config = dict(
    experts_per_token=2,
    d_expert=128,
    d_shared_expert=0,
    activation='clamped_swiglu',
    moe_layers=[2, 3, 4, 5, 6, 7, 8, 9, 10, 11, 12],
    balance_loss=0.0174,
    router_noise=0.3,
    router_bias=True,
    init_std_router=0.0165,
    lr_router=0.000324,
    vocab_size=32000,
    norm_eps=1e-05,
    lr=0.00502,
    batch_tokens=[65536, 131072, 262144],
    dataset='wikipedia_en',
)
Below are experts of layer 3 (counted from 0) of a mixture-of-experts language model. Rows are named router (the router's row for the expert), down (a neuron's output weights, with its number) and show model dimensions 0-127. Each number is 200 + 30 x the weight over its row's rms, rounded and kept within 0 to 999.
After each expert's rows: "comes before" lists some tokens at least twice as common just after its tokens as in all text. This comes from a sample of Wikipedia text that the model never trained on. Tokens count by the router's weight.

# expert 2
router,164,187,209,138,260,205,234,160,185,183,236,190,183,212,181,171,204,262,172,177,201,224,166,248,184,155,251,162,165,233,212,194,166,208,264,208,175,205,171,247,202,172,228,202,205,234,222,202,235,243,245,182,179,188,213,205,242,192,234,223,202,192,204,269,196,185,203,207,199,219,215,191,185,151,167,207,172,205,219,216,161,157,207,169,187,179,232,139,148,196,229,194,269,191,226,165,226,171,214,189,235,211,250,176,201,203,171,148,208,196,220,235,225,185,215,205,245,219,175,157,179,212,190,235,188,185,216,239
down0,229,188,156,149,171,228,218,169,170,186,237,186,184,263,226,178,130,222,152,201,206,207,243,173,186,199,239,234,196,229,190,225,194,230,226,238,237,189,228,159,228,252,179,170,180,222,192,202,271,200,200,217,187,152,237,247,107,228,187,227,212,198,232,159,234,178,218,208,229,218,202,131,161,167,188,223,197,156,252,124,183,167,210,186,249,186,202,223,175,267,195,227,179,127,222,233,195,161,174,185,229,207,188,212,203,225,235,191,222,202,240,225,213,177,210,198,255,176,218,167,177,183,202,190,166,216,156,159
down1,216,190,205,219,200,201,195,152,239,199,207,206,195,232,178,200,164,186,215,176,208,217,204,185,209,244,199,176,226,198,198,243,173,208,192,211,245,190,256,191,210,179,193,203,211,167,199,224,186,193,216,191,200,189,196,170,168,227,185,221,236,180,195,185,244,197,201,229,194,179,220,212,230,246,168,116,217,176,220,186,161,254,144,275,237,168,180,223,249,123,197,176,209,225,250,229,156,172,172,248,203,224,197,128,165,186,243,212,221,222,233,111,237,230,224,201,227,169,165,215,202,158,211,259,163,213,152,208
down2,215,169,218,113,202,208,148,178,202,175,177,270,222,210,159,196,208,161,126,245,222,151,208,161,143,216,230,189,191,160,194,175,201,209,180,188,205,186,170,225,177,170,183,209,182,199,228,227,162,159,164,223,180,243,213,170,232,197,251,211,228,238,191,185,164,164,186,196,170,174,190,176,277,172,199,234,208,256,168,226,172,229,221,171,221,173,218,212,264,193,155,226,244,210,173,249,202,246,234,194,210,203,153,197,245,210,230,201,203,164,154,243,180,190,182,193,221,182,226,206,206,185,224,159,236,247,240,227
comes before: " |", ".", " to", " of", " that", "ing"

# expert 29
router,168,153,207,164,249,215,205,173,176,170,188,203,231,217,217,130,225,256,173,187,214,216,175,206,145,127,235,173,186,242,193,203,207,210,267,215,203,233,184,236,207,153,237,231,219,224,201,192,242,199,233,187,186,223,220,186,269,216,216,213,191,186,223,246,180,251,209,222,201,192,193,190,200,184,170,211,214,223,219,211,163,156,188,187,191,234,262,164,171,182,201,194,230,218,232,142,240,174,213,187,193,202,209,210,166,208,160,132,196,169,209,192,222,165,216,226,225,264,183,183,170,174,186,200,170,217,242,229
down0,291,195,175,153,196,198,235,231,204,212,199,151,202,215,248,173,200,250,182,225,221,205,246,170,195,159,170,225,244,249,202,224,158,155,170,162,232,218,202,243,240,188,193,158,178,214,188,189,178,140,213,210,201,211,225,210,183,238,185,204,197,234,182,198,198,155,235,263,212,176,196,194,164,233,229,211,201,215,189,176,153,143,183,237,207,228,197,212,302,195,207,213,218,195,219,218,199,210,180,215,204,121,140,172,192,192,215,212,245,215,242,207,223,214,219,189,261,163,199,266,184,202,201,204,185,198,215,173
down1,218,196,159,207,264,203,190,152,188,213,251,153,159,178,205,199,210,217,210,191,174,223,161,190,175,204,202,228,213,160,203,183,272,214,201,254,198,216,181,158,161,227,224,202,147,213,176,197,186,234,225,254,204,182,171,199,121,176,161,188,182,169,153,281,233,224,214,135,233,208,200,264,265,232,201,231,185,163,157,220,204,237,204,171,190,164,192,235,214,204,205,196,215,229,198,201,126,232,190,180,185,232,189,186,185,273,164,167,238,218,184,152,214,184,156,192,213,210,188,222,151,174,166,234,203,232,242,189
down2,205,214,153,177,232,206,245,219,226,203,254,189,160,213,249,269,179,199,202,227,184,220,211,210,229,213,211,189,211,230,203,178,229,209,194,201,221,218,210,195,180,195,152,211,188,243,195,170,218,220,259,196,211,200,227,159,179,252,227,160,289,190,195,195,237,185,131,184,207,206,163,253,206,170,144,192,200,229,216,147,210,197,198,200,165,185,152,195,223,187,212,227,187,169,197,180,179,188,178,240,144,251,238,239,195,232,189,198,169,244,222,189,206,210,280,190,194,242,217,270,191,213,232,265,211,265,190,229
comes before: " |", "th", ")", ";", " years", "–19"

# expert 11
router,185,202,186,192,250,191,225,216,191,180,200,199,238,187,210,138,135,204,166,187,205,226,172,190,168,199,194,175,188,207,160,204,190,198,236,229,156,190,191,257,170,193,244,229,208,226,223,189,216,186,264,142,192,179,237,183,197,220,270,200,180,224,200,215,216,263,219,217,130,214,197,212,178,194,189,221,203,197,227,228,200,139,228,209,195,196,235,132,164,161,204,187,240,238,169,167,206,188,186,220,253,194,217,203,197,160,132,199,148,209,176,161,199,203,226,234,218,229,208,152,153,213,181,207,193,153,243,218
down0,223,225,167,167,254,220,211,124,187,199,155,272,182,203,208,163,270,239,154,207,218,193,245,171,203,213,177,224,199,229,231,206,222,177,237,158,163,161,168,209,194,207,177,150,164,203,248,177,211,186,179,275,155,156,170,163,182,232,242,210,161,209,154,221,190,190,202,169,221,200,199,145,229,193,206,213,230,241,188,228,202,244,233,188,115,219,199,196,275,209,213,237,239,197,175,158,207,165,182,221,185,178,169,242,211,231,233,183,261,235,206,208,178,199,167,197,210,245,218,195,166,197,166,177,175,177,165,170
down1,233,193,150,244,189,249,159,218,180,207,204,231,106,176,238,279,219,207,217,229,169,132,218,180,185,194,177,199,211,208,208,253,197,192,216,164,223,187,219,202,184,199,214,210,197,233,168,192,243,242,167,182,176,177,239,204,232,228,230,175,183,204,209,232,177,227,182,189,215,192,164,173,243,188,132,234,233,162,188,223,205,235,164,242,227,242,158,146,178,153,161,205,207,225,149,209,218,237,186,234,185,256,190,157,204,190,206,184,222,155,216,289,223,167,207,205,208,166,183,218,200,240,214,276,186,179,169,182
down2,219,243,167,217,260,163,222,226,182,195,187,237,248,216,215,247,189,222,191,225,147,214,180,201,212,209,185,189,169,156,205,178,216,176,206,176,255,218,209,222,235,170,181,207,196,189,204,157,194,193,249,223,144,204,169,183,231,181,193,203,215,148,164,255,204,241,192,231,219,173,219,173,253,180,254,189,176,201,211,220,211,239,214,128,231,209,218,176,184,179,172,224,186,165,207,189,201,171,213,234,181,223,249,204,198,194,247,167,228,192,168,201,164,147,164,209,198,161,227,183,186,169,197,198,209,230,188,227
comes before: "\n", " The", " In", " He", " It", " This"

# expert 3
router,169,218,193,213,196,204,199,231,213,239,209,126,242,168,209,141,193,225,230,161,244,226,227,184,162,176,212,165,189,182,173,179,157,181,222,243,166,180,197,182,184,261,180,228,202,214,178,170,161,200,258,181,196,313,212,229,220,194,178,215,215,225,173,229,252,194,237,214,176,164,223,179,142,143,211,197,174,166,190,195,145,252,176,159,213,191,235,162,234,250,167,176,274,185,199,181,255,234,166,217,231,174,189,188,208,192,172,220,242,212,264,171,222,171,223,239,169,186,197,168,206,193,188,199,224,168,196,247
down0,185,136,203,228,177,131,211,225,165,192,266,213,216,161,159,184,198,242,177,202,187,227,209,244,174,234,188,254,203,161,240,219,205,218,155,201,216,207,222,185,191,146,229,191,231,207,158,168,126,199,213,187,212,182,238,196,186,153,199,190,208,223,225,224,213,202,173,195,187,179,222,192,185,194,175,215,166,244,203,206,218,228,198,217,151,171,246,200,164,195,183,237,192,143,182,174,196,210,187,226,263,199,245,233,157,218,187,210,185,163,151,231,238,217,230,156,181,159,200,166,164,187,189,183,183,185,151,210
down1,213,177,214,254,172,189,168,199,183,220,249,180,202,177,214,212,213,217,219,225,167,199,246,170,205,181,217,195,158,191,195,200,246,146,164,238,197,243,184,159,162,142,231,192,227,204,214,193,228,201,164,188,223,227,220,189,177,196,214,216,204,178,260,159,234,192,172,153,178,187,217,168,205,187,251,133,219,218,180,219,191,248,198,190,200,216,246,138,204,212,181,247,247,182,220,262,239,198,201,209,219,218,176,220,241,108,189,166,194,189,174,244,166,175,245,202,203,220,238,177,207,203,183,149,131,175,192,218
down2,205,211,213,186,208,244,202,167,192,179,208,233,253,181,168,215,215,193,238,253,218,217,187,187,232,188,194,206,215,224,187,216,151,227,231,184,167,165,197,223,213,200,159,249,252,218,181,210,203,195,231,207,181,147,213,202,195,199,197,232,196,178,237,205,205,205,170,178,229,152,211,215,159,187,243,215,250,169,215,212,226,193,218,138,203,240,212,173,168,242,214,197,176,184,196,215,180,137,197,205,245,144,228,192,187,227,205,199,195,233,212,213,201,193,197,184,223,240,145,157,184,207,170,175,201,164,188,261
comes before: " the", " a", " his", " their", " its", " be"

# expert 4
router,160,144,201,177,254,194,181,149,182,214,231,212,218,185,228,142,214,214,171,210,214,211,187,241,197,164,254,186,170,227,207,206,230,182,198,213,185,204,191,244,190,198,214,175,177,230,193,207,202,167,243,187,200,241,210,209,210,179,187,248,177,201,194,228,199,160,198,190,271,170,192,129,163,200,203,200,151,215,209,199,190,137,186,195,173,143,228,213,185,186,195,191,238,201,173,227,248,171,217,182,230,201,253,200,166,234,165,178,232,222,160,179,229,226,192,152,228,204,162,183,182,162,159,229,228,218,232,246
down0,207,224,208,218,158,213,210,182,240,222,185,189,201,174,213,205,209,214,287,230,208,223,188,193,223,250,191,181,218,191,239,162,211,180,167,276,249,253,199,162,187,212,204,221,192,166,173,180,190,245,211,174,187,142,221,154,212,182,212,173,205,112,230,213,219,204,233,171,160,207,205,193,254,218,212,215,198,201,237,220,223,197,225,194,188,197,163,218,243,195,161,233,211,136,197,217,163,230,179,197,211,141,229,205,180,207,265,176,160,200,268,206,234,190,207,194,192,187,219,253,204,189,204,139,222,205,176,194
down1,131,217,220,187,242,172,125,125,201,163,174,230,152,192,222,221,213,176,184,218,196,142,286,192,200,213,236,190,170,253,251,213,226,203,149,200,228,161,230,133,238,162,211,187,197,161,150,198,238,196,209,215,177,242,181,205,168,200,229,220,173,162,197,237,215,174,227,227,201,209,285,154,234,156,229,162,199,189,221,192,213,136,222,194,192,172,181,200,153,192,223,195,186,203,224,186,157,199,231,166,108,225,168,233,178,210,179,204,178,214,153,185,211,99,211,207,208,262,236,206,190,213,188,259,212,238,261,184
down2,198,181,194,175,218,187,200,97,185,178,208,243,189,173,255,227,184,191,214,211,179,247,166,204,186,205,210,233,213,192,191,201,169,214,174,178,203,177,216,163,225,208,183,240,177,220,234,155,206,213,232,254,197,243,199,227,196,202,263,240,201,209,187,181,188,200,171,236,143,193,190,249,248,151,179,187,227,196,234,255,167,180,221,200,182,205,212,213,211,208,240,236,188,188,212,204,187,209,171,199,111,172,209,206,209,181,151,202,228,261,203,166,214,201,227,198,165,181,203,210,237,203,157,201,232,227,198,200
comes before: "-", "|", "\n", "==", "The", "==="

# expert 12
router,171,171,202,176,263,213,201,159,169,155,231,207,221,213,196,160,177,249,141,172,202,181,162,236,173,136,260,163,155,259,187,184,175,209,252,237,180,212,211,223,189,168,219,236,222,200,237,183,252,218,239,163,162,206,213,208,208,201,218,214,209,230,217,254,195,202,205,200,185,191,199,214,207,164,187,235,191,245,187,200,170,144,166,176,165,169,237,149,180,188,198,196,254,180,228,180,273,151,185,182,218,236,207,207,170,198,165,176,217,146,193,187,222,174,212,214,236,237,183,162,164,218,189,220,204,205,239,257
down0,181,212,138,199,233,223,192,182,194,162,247,190,254,166,243,211,223,212,233,200,172,242,239,241,176,241,232,218,235,232,176,209,211,168,185,181,199,100,211,185,188,142,186,186,203,183,185,241,215,178,216,202,203,237,191,145,159,247,146,159,199,231,202,212,175,140,203,176,191,196,183,186,215,264,269,176,183,183,237,192,210,181,222,159,238,200,213,216,206,142,174,211,163,200,170,197,201,159,204,202,244,275,251,245,205,209,229,134,153,197,240,169,175,205,235,187,170,217,145,236,200,209,196,235,169,184,212,199
down1,223,181,197,196,228,211,129,171,231,152,199,232,187,137,190,204,229,205,218,157,238,212,189,219,184,198,261,187,231,182,190,184,205,181,215,222,232,203,165,210,166,196,181,194,186,208,214,231,173,240,182,223,217,154,211,232,237,178,223,240,218,182,210,222,220,222,183,184,198,229,211,262,183,213,191,193,145,180,210,189,193,169,195,216,166,157,197,212,167,165,212,155,125,212,237,145,184,160,184,221,247,181,187,203,176,245,254,176,162,178,267,217,183,190,180,197,226,205,236,164,169,158,241,226,223,236,213,174
down2,175,183,223,211,222,159,189,175,164,275,145,175,238,184,157,227,221,236,222,202,175,214,200,185,266,189,214,237,205,206,241,225,198,170,225,164,220,184,218,184,247,211,152,221,190,231,222,235,270,200,225,215,224,220,213,139,177,200,215,209,214,214,245,251,165,229,178,261,183,164,162,215,222,203,168,232,233,209,189,225,202,153,200,248,162,202,198,171,197,180,245,164,191,206,181,160,221,207,175,168,190,202,190,221,210,237,175,174,201,207,224,203,211,207,208,201,214,237,187,226,223,193,228,284,192,156,139,242
comes before: " |", " The", " was", "st", " He", " In"

# expert 26
router,188,214,195,175,255,192,281,165,199,200,171,210,248,209,261,166,192,247,190,164,215,182,198,242,180,141,208,139,166,233,220,181,206,235,263,203,187,203,211,217,191,145,244,196,210,233,232,212,242,222,242,175,196,233,208,203,228,172,233,166,174,209,255,253,193,175,192,163,220,229,216,217,192,208,218,196,177,188,187,222,189,157,181,201,205,172,237,159,176,203,224,222,237,176,221,160,212,157,173,184,213,190,235,217,175,228,160,171,190,182,227,207,215,212,200,203,232,227,169,177,182,199,179,209,177,188,264,244
down0,190,178,205,203,222,172,214,207,149,261,209,195,125,201,190,223,184,248,138,198,214,208,222,194,120,161,212,182,206,224,250,180,215,218,185,178,218,198,250,187,225,114,150,182,149,227,266,201,168,234,169,245,176,157,202,201,291,197,235,198,203,205,244,215,170,213,154,287,281,213,193,181,209,244,239,198,200,161,160,255,165,199,207,175,190,161,148,180,250,178,209,184,202,245,224,169,172,183,173,192,182,189,223,210,212,144,189,183,210,139,191,231,211,211,201,222,255,175,235,176,230,178,227,186,203,216,245,163
down1,230,219,204,212,201,158,201,178,251,212,197,202,186,218,232,128,202,186,213,220,144,200,133,187,262,220,182,197,222,199,265,209,230,195,237,207,184,213,245,246,189,213,152,183,239,164,231,250,230,234,156,197,213,218,186,264,180,221,176,235,175,192,242,203,210,261,186,169,212,236,225,211,204,166,177,160,183,190,155,183,236,174,237,196,173,217,173,156,153,216,206,206,194,215,226,215,196,196,223,225,200,185,183,209,197,179,200,252,187,198,264,197,205,205,234,197,200,224,218,206,165,209,207,211,194,149,210,228
down2,168,207,193,186,215,138,187,183,195,207,183,225,178,206,235,180,149,152,196,183,184,239,220,188,200,217,199,179,164,169,213,219,260,172,182,205,197,182,212,181,186,178,144,170,222,252,198,169,228,187,224,195,200,150,173,241,173,180,203,186,249,183,231,241,190,203,209,190,212,170,232,181,225,200,177,213,207,174,185,180,190,194,179,161,211,192,247,236,215,188,186,137,216,156,222,203,257,165,226,209,148,243,250,218,179,215,215,146,129,189,220,167,214,210,212,233,234,217,177,188,218,181,212,231,183,179,206,163
comes before: " |", ";", " 0;", " —", "th", " JPL"

# expert 27
router,179,134,201,172,245,179,197,175,206,201,238,188,233,201,207,175,159,214,158,192,223,205,216,202,151,163,253,168,185,239,207,226,206,213,240,223,185,217,215,261,187,165,250,211,204,253,238,148,261,165,221,154,206,215,208,196,230,201,225,177,207,219,201,249,185,205,194,179,206,236,194,168,179,159,205,238,189,208,206,223,197,163,180,192,205,195,255,106,184,216,221,188,276,184,225,160,226,175,207,203,199,186,202,175,200,207,198,177,211,184,208,208,225,178,202,205,227,247,159,177,165,194,173,219,205,199,221,241
down0,251,202,184,186,177,176,238,147,193,128,224,240,182,224,212,264,179,177,249,148,167,173,167,152,193,174,196,183,231,192,169,217,252,191,162,234,193,207,197,180,184,223,183,235,232,235,180,194,234,236,149,141,177,182,216,217,191,202,186,180,154,208,239,218,199,220,220,172,173,230,202,175,169,217,162,216,220,179,186,217,177,189,175,204,197,157,202,237,140,200,193,231,177,234,179,127,175,189,143,222,140,168,192,201,177,144,216,141,235,200,220,137,225,174,212,241,258,224,250,206,199,179,199,212,272,209,212,214
down1,191,202,222,144,222,154,226,138,176,202,220,187,190,152,255,212,259,193,188,133,243,183,179,166,283,180,157,179,181,211,146,235,201,175,261,211,223,217,173,190,208,219,213,221,190,214,254,180,235,207,165,181,183,172,159,239,206,194,206,208,234,177,205,207,177,212,148,169,232,222,178,164,175,191,261,170,203,181,204,197,250,249,221,227,138,231,262,214,220,153,206,204,221,214,202,220,211,211,214,160,191,199,152,135,148,219,144,220,217,273,207,178,208,264,192,143,184,191,163,253,240,257,164,229,190,177,145,158
down2,243,136,217,217,208,166,214,176,208,257,206,234,178,229,141,236,191,211,169,198,159,203,197,209,150,216,204,179,195,212,225,203,229,161,233,210,192,206,229,190,186,223,195,170,145,206,178,154,173,156,207,172,204,177,184,239,232,219,204,191,231,193,169,164,211,225,192,232,125,248,167,217,182,209,233,145,216,190,208,202,277,143,186,244,189,147,161,188,233,214,206,176,151,224,195,192,115,192,200,151,190,234,151,200,189,156,202,204,227,268,171,195,159,185,197,243,176,196,206,193,202,204,234,242,224,236,240,217
comes before: " by", " to", " in", " as", " on", " that"

# expert 5
router,196,196,228,150,245,243,209,172,214,181,229,200,211,232,178,183,160,249,181,170,202,192,193,197,176,182,217,164,168,199,195,174,203,193,259,234,191,228,209,216,176,127,218,211,181,209,195,186,253,186,241,170,199,229,206,207,234,200,211,186,169,225,226,263,170,236,225,195,189,211,219,192,192,143,222,222,216,221,222,226,168,159,203,175,193,185,263,151,189,165,214,172,258,208,213,188,249,179,196,206,231,196,213,188,156,178,146,121,182,167,231,214,244,204,206,199,216,233,188,149,160,223,192,204,153,213,262,270
down0,223,217,174,189,200,255,187,185,152,176,192,170,223,232,218,196,185,221,195,146,227,195,194,205,232,183,214,165,189,188,189,273,182,194,188,188,144,198,216,167,273,259,244,223,158,193,137,202,184,205,219,196,144,218,161,219,190,196,215,224,175,204,201,225,181,202,194,258,223,193,139,189,189,218,147,202,159,187,230,209,212,213,227,173,132,233,213,201,224,227,224,169,268,200,192,197,193,240,165,236,250,183,164,173,176,188,210,218,234,265,189,193,233,196,159,198,195,195,245,198,175,183,167,309,237,165,245,195
down1,151,165,253,198,249,188,169,259,166,258,177,303,175,193,222,174,201,216,161,173,199,174,232,221,177,199,189,241,200,233,155,231,219,180,266,196,159,178,202,200,177,214,208,220,202,226,227,264,176,182,186,245,237,214,163,255,208,245,208,225,188,274,141,221,176,180,202,230,213,205,176,224,193,193,227,213,218,238,143,176,162,231,215,208,181,190,206,161,251,174,212,226,185,168,167,208,156,178,195,170,210,173,179,205,266,171,187,242,149,219,215,199,243,284,186,191,171,171,249,149,206,209,231,207,232,245,194,262
down2,144,206,245,209,186,223,156,220,166,190,196,163,213,272,180,211,204,174,194,173,273,228,211,273,205,226,244,180,304,193,209,233,208,189,204,192,224,172,183,187,207,227,197,229,203,245,215,161,243,194,184,223,169,242,195,223,230,173,168,234,245,279,252,211,195,267,199,172,215,264,199,196,223,200,212,190,174,177,177,188,220,205,199,211,189,183,192,236,186,195,147,212,234,187,192,227,172,244,209,174,205,219,186,173,181,204,170,211,224,248,199,213,198,238,179,235,230,229,188,202,231,211,157,168,246,177,178,225
comes before: ",", "s", ":", " (", " by", " for"

# expert 6
router,172,135,208,211,208,198,265,250,232,179,220,208,206,193,241,219,244,205,148,230,187,216,213,206,221,144,215,232,273,197,186,197,179,187,223,141,180,156,237,211,210,198,193,212,187,211,171,197,250,176,185,141,154,186,223,226,229,191,195,172,206,207,202,214,214,249,223,211,230,162,224,166,212,224,260,161,113,190,165,184,198,236,133,178,203,211,233,190,192,164,183,171,249,178,176,169,190,223,187,205,207,187,171,140,175,241,201,167,162,155,194,136,168,203,235,252,235,244,247,189,186,223,189,162,144,197,228,203
down0,173,212,128,191,181,243,228,172,193,203,198,186,198,219,181,179,272,197,200,198,177,231,160,215,205,205,215,183,239,226,202,177,173,233,225,150,210,229,216,189,198,192,223,213,189,230,183,228,159,150,135,145,200,262,226,193,244,155,179,186,212,124,162,167,212,217,229,214,217,209,217,194,188,184,201,166,244,195,171,258,182,210,162,152,176,127,214,162,170,191,174,223,170,257,181,206,219,204,225,157,164,281,201,183,185,221,177,213,192,170,187,218,193,180,177,205,182,219,189,106,162,205,240,200,171,198,221,211
down1,244,189,132,229,199,201,208,218,114,208,188,243,179,175,242,183,175,222,240,213,195,265,146,226,230,176,219,176,198,210,204,185,212,197,207,228,147,189,187,208,172,222,176,190,219,245,215,257,209,192,201,234,163,199,216,168,147,215,210,189,162,255,226,153,209,214,166,237,138,176,195,172,190,208,231,132,157,242,202,166,215,166,228,188,241,146,217,225,233,194,200,169,238,170,208,185,190,220,241,146,270,157,203,201,260,182,172,193,200,176,203,136,167,209,210,144,176,235,165,196,208,175,239,269,206,193,218,227
down2,221,195,221,215,174,170,157,165,246,236,202,214,258,205,241,207,216,210,216,154,181,190,218,212,172,242,230,208,200,209,215,186,220,162,181,200,213,141,199,217,180,208,218,197,168,185,188,163,171,222,254,160,207,168,187,208,238,217,204,207,164,121,209,185,167,211,201,209,180,227,284,158,216,211,238,173,160,196,256,222,97,218,188,185,184,200,166,178,183,230,207,165,214,178,190,198,184,180,205,187,200,231,145,185,195,175,182,254,175,238,256,183,213,242,201,176,218,191,194,198,158,209,173,171,205,245,213,230
comes before: " ", "\n", " 0", " 1", " 2", " —"

# expert 25
router,196,195,182,190,183,209,221,209,186,200,235,168,198,201,203,194,225,197,217,209,208,231,218,170,179,207,181,189,194,223,235,224,222,245,219,126,150,193,216,221,225,145,185,222,169,167,229,226,216,212,213,134,206,203,172,174,222,211,197,255,213,204,191,162,191,217,158,214,223,229,218,199,237,225,197,242,168,149,145,209,211,207,192,207,207,205,198,207,161,250,225,157,230,202,169,208,251,239,230,187,170,187,231,217,210,188,238,182,151,206,264,253,113,219,229,206,202,234,217,177,208,216,205,192,149,159,166,212
down0,209,186,210,180,182,247,181,203,157,105,202,198,191,176,194,202,178,273,254,155,178,155,190,187,209,168,212,213,196,202,231,189,229,201,190,198,149,168,184,258,226,199,258,236,181,188,177,208,206,160,197,206,226,182,204,204,167,168,176,228,153,162,224,219,185,194,239,231,226,218,170,214,183,247,204,169,193,176,179,237,249,178,116,190,182,164,222,140,188,178,170,152,214,248,231,206,175,209,164,256,190,277,155,184,197,233,236,184,249,210,149,226,190,194,166,116,240,167,207,163,230,266,212,172,139,238,197,186
down1,249,192,170,196,261,173,147,167,208,237,257,238,195,168,277,222,262,187,188,192,188,169,196,177,194,175,203,200,223,261,238,169,201,196,161,156,239,236,210,173,192,224,196,200,239,205,175,186,208,188,213,192,202,234,208,187,223,205,174,238,166,223,178,198,171,167,193,220,180,238,190,232,264,152,176,190,233,194,174,183,183,211,283,248,176,204,185,172,184,236,141,199,196,219,183,207,295,152,211,187,124,194,219,222,202,172,192,214,185,147,247,164,195,266,214,213,196,208,255,202,193,187,184,224,173,206,199,179
down2,167,234,192,234,209,228,241,222,160,214,187,201,179,175,203,225,247,256,205,249,178,223,200,195,231,231,245,197,169,180,166,248,161,184,178,176,196,159,192,188,189,229,197,201,203,166,211,275,138,192,169,229,173,235,254,229,190,178,174,139,148,140,215,207,188,171,204,176,147,173,137,186,294,213,153,184,241,168,204,177,154,210,154,239,211,159,169,174,173,211,254,175,254,195,169,221,255,185,196,180,87,192,148,196,235,260,225,143,190,203,258,178,194,182,158,174,215,196,203,127,182,151,201,199,212,169,157,210
comes before: " the", " and", " he", " a", " but", " it"

# expert 19
router,152,164,188,187,238,255,246,158,198,174,197,182,246,209,203,161,175,228,169,156,209,211,197,176,179,163,229,173,178,213,209,193,204,211,227,224,209,180,211,225,227,161,233,238,195,234,210,180,257,207,250,184,209,203,221,210,236,214,202,178,162,201,219,255,155,245,209,184,204,193,214,208,169,149,185,211,190,210,209,231,205,168,148,212,181,200,269,169,163,206,227,149,240,230,206,185,246,159,186,193,234,216,217,172,177,209,144,154,220,185,218,204,202,186,202,234,256,251,184,144,152,189,155,233,160,200,236,235
down0,243,274,203,177,175,238,160,212,249,192,167,249,241,212,225,224,213,179,179,212,150,208,175,223,201,211,218,167,217,170,167,222,172,226,166,222,173,160,241,138,240,214,206,112,215,232,177,127,228,157,183,223,222,195,204,208,173,146,221,193,198,157,186,172,220,223,175,156,243,222,195,162,173,231,168,207,231,268,151,212,193,149,211,233,138,195,209,188,193,226,205,160,241,214,165,203,217,187,193,212,174,208,218,148,223,161,210,214,178,211,183,247,243,190,140,204,216,218,212,231,204,180,175,189,210,181,173,203
down1,189,169,183,149,223,208,237,169,236,223,187,198,192,170,190,193,176,178,163,241,221,190,223,150,184,209,171,219,110,187,193,199,167,188,200,208,218,220,216,215,234,222,234,190,190,263,200,227,199,186,126,128,199,191,268,222,219,201,172,167,231,199,200,189,187,219,193,247,253,225,221,179,237,206,191,186,227,214,148,153,274,186,186,186,195,174,168,230,187,258,195,153,189,208,165,210,191,215,233,216,199,197,220,217,198,206,221,197,157,182,270,201,197,165,158,218,186,198,190,202,177,176,185,210,191,172,190,194
down2,157,190,212,196,200,256,231,217,189,222,247,224,238,225,201,176,207,187,199,228,239,217,214,221,205,232,163,176,214,235,203,192,202,209,212,233,219,193,200,148,201,217,190,212,207,214,205,205,178,140,175,212,263,201,209,174,179,264,157,165,188,216,243,213,156,180,158,182,123,110,232,189,211,181,191,181,221,218,209,252,182,207,231,219,224,229,202,161,193,198,226,227,234,180,221,146,209,225,234,194,201,175,205,258,205,223,235,247,132,233,218,224,226,167,166,262,237,254,170,210,186,188,205,215,220,177,228,151
comes before: " |", "·", " -", " ", "st", "ucci"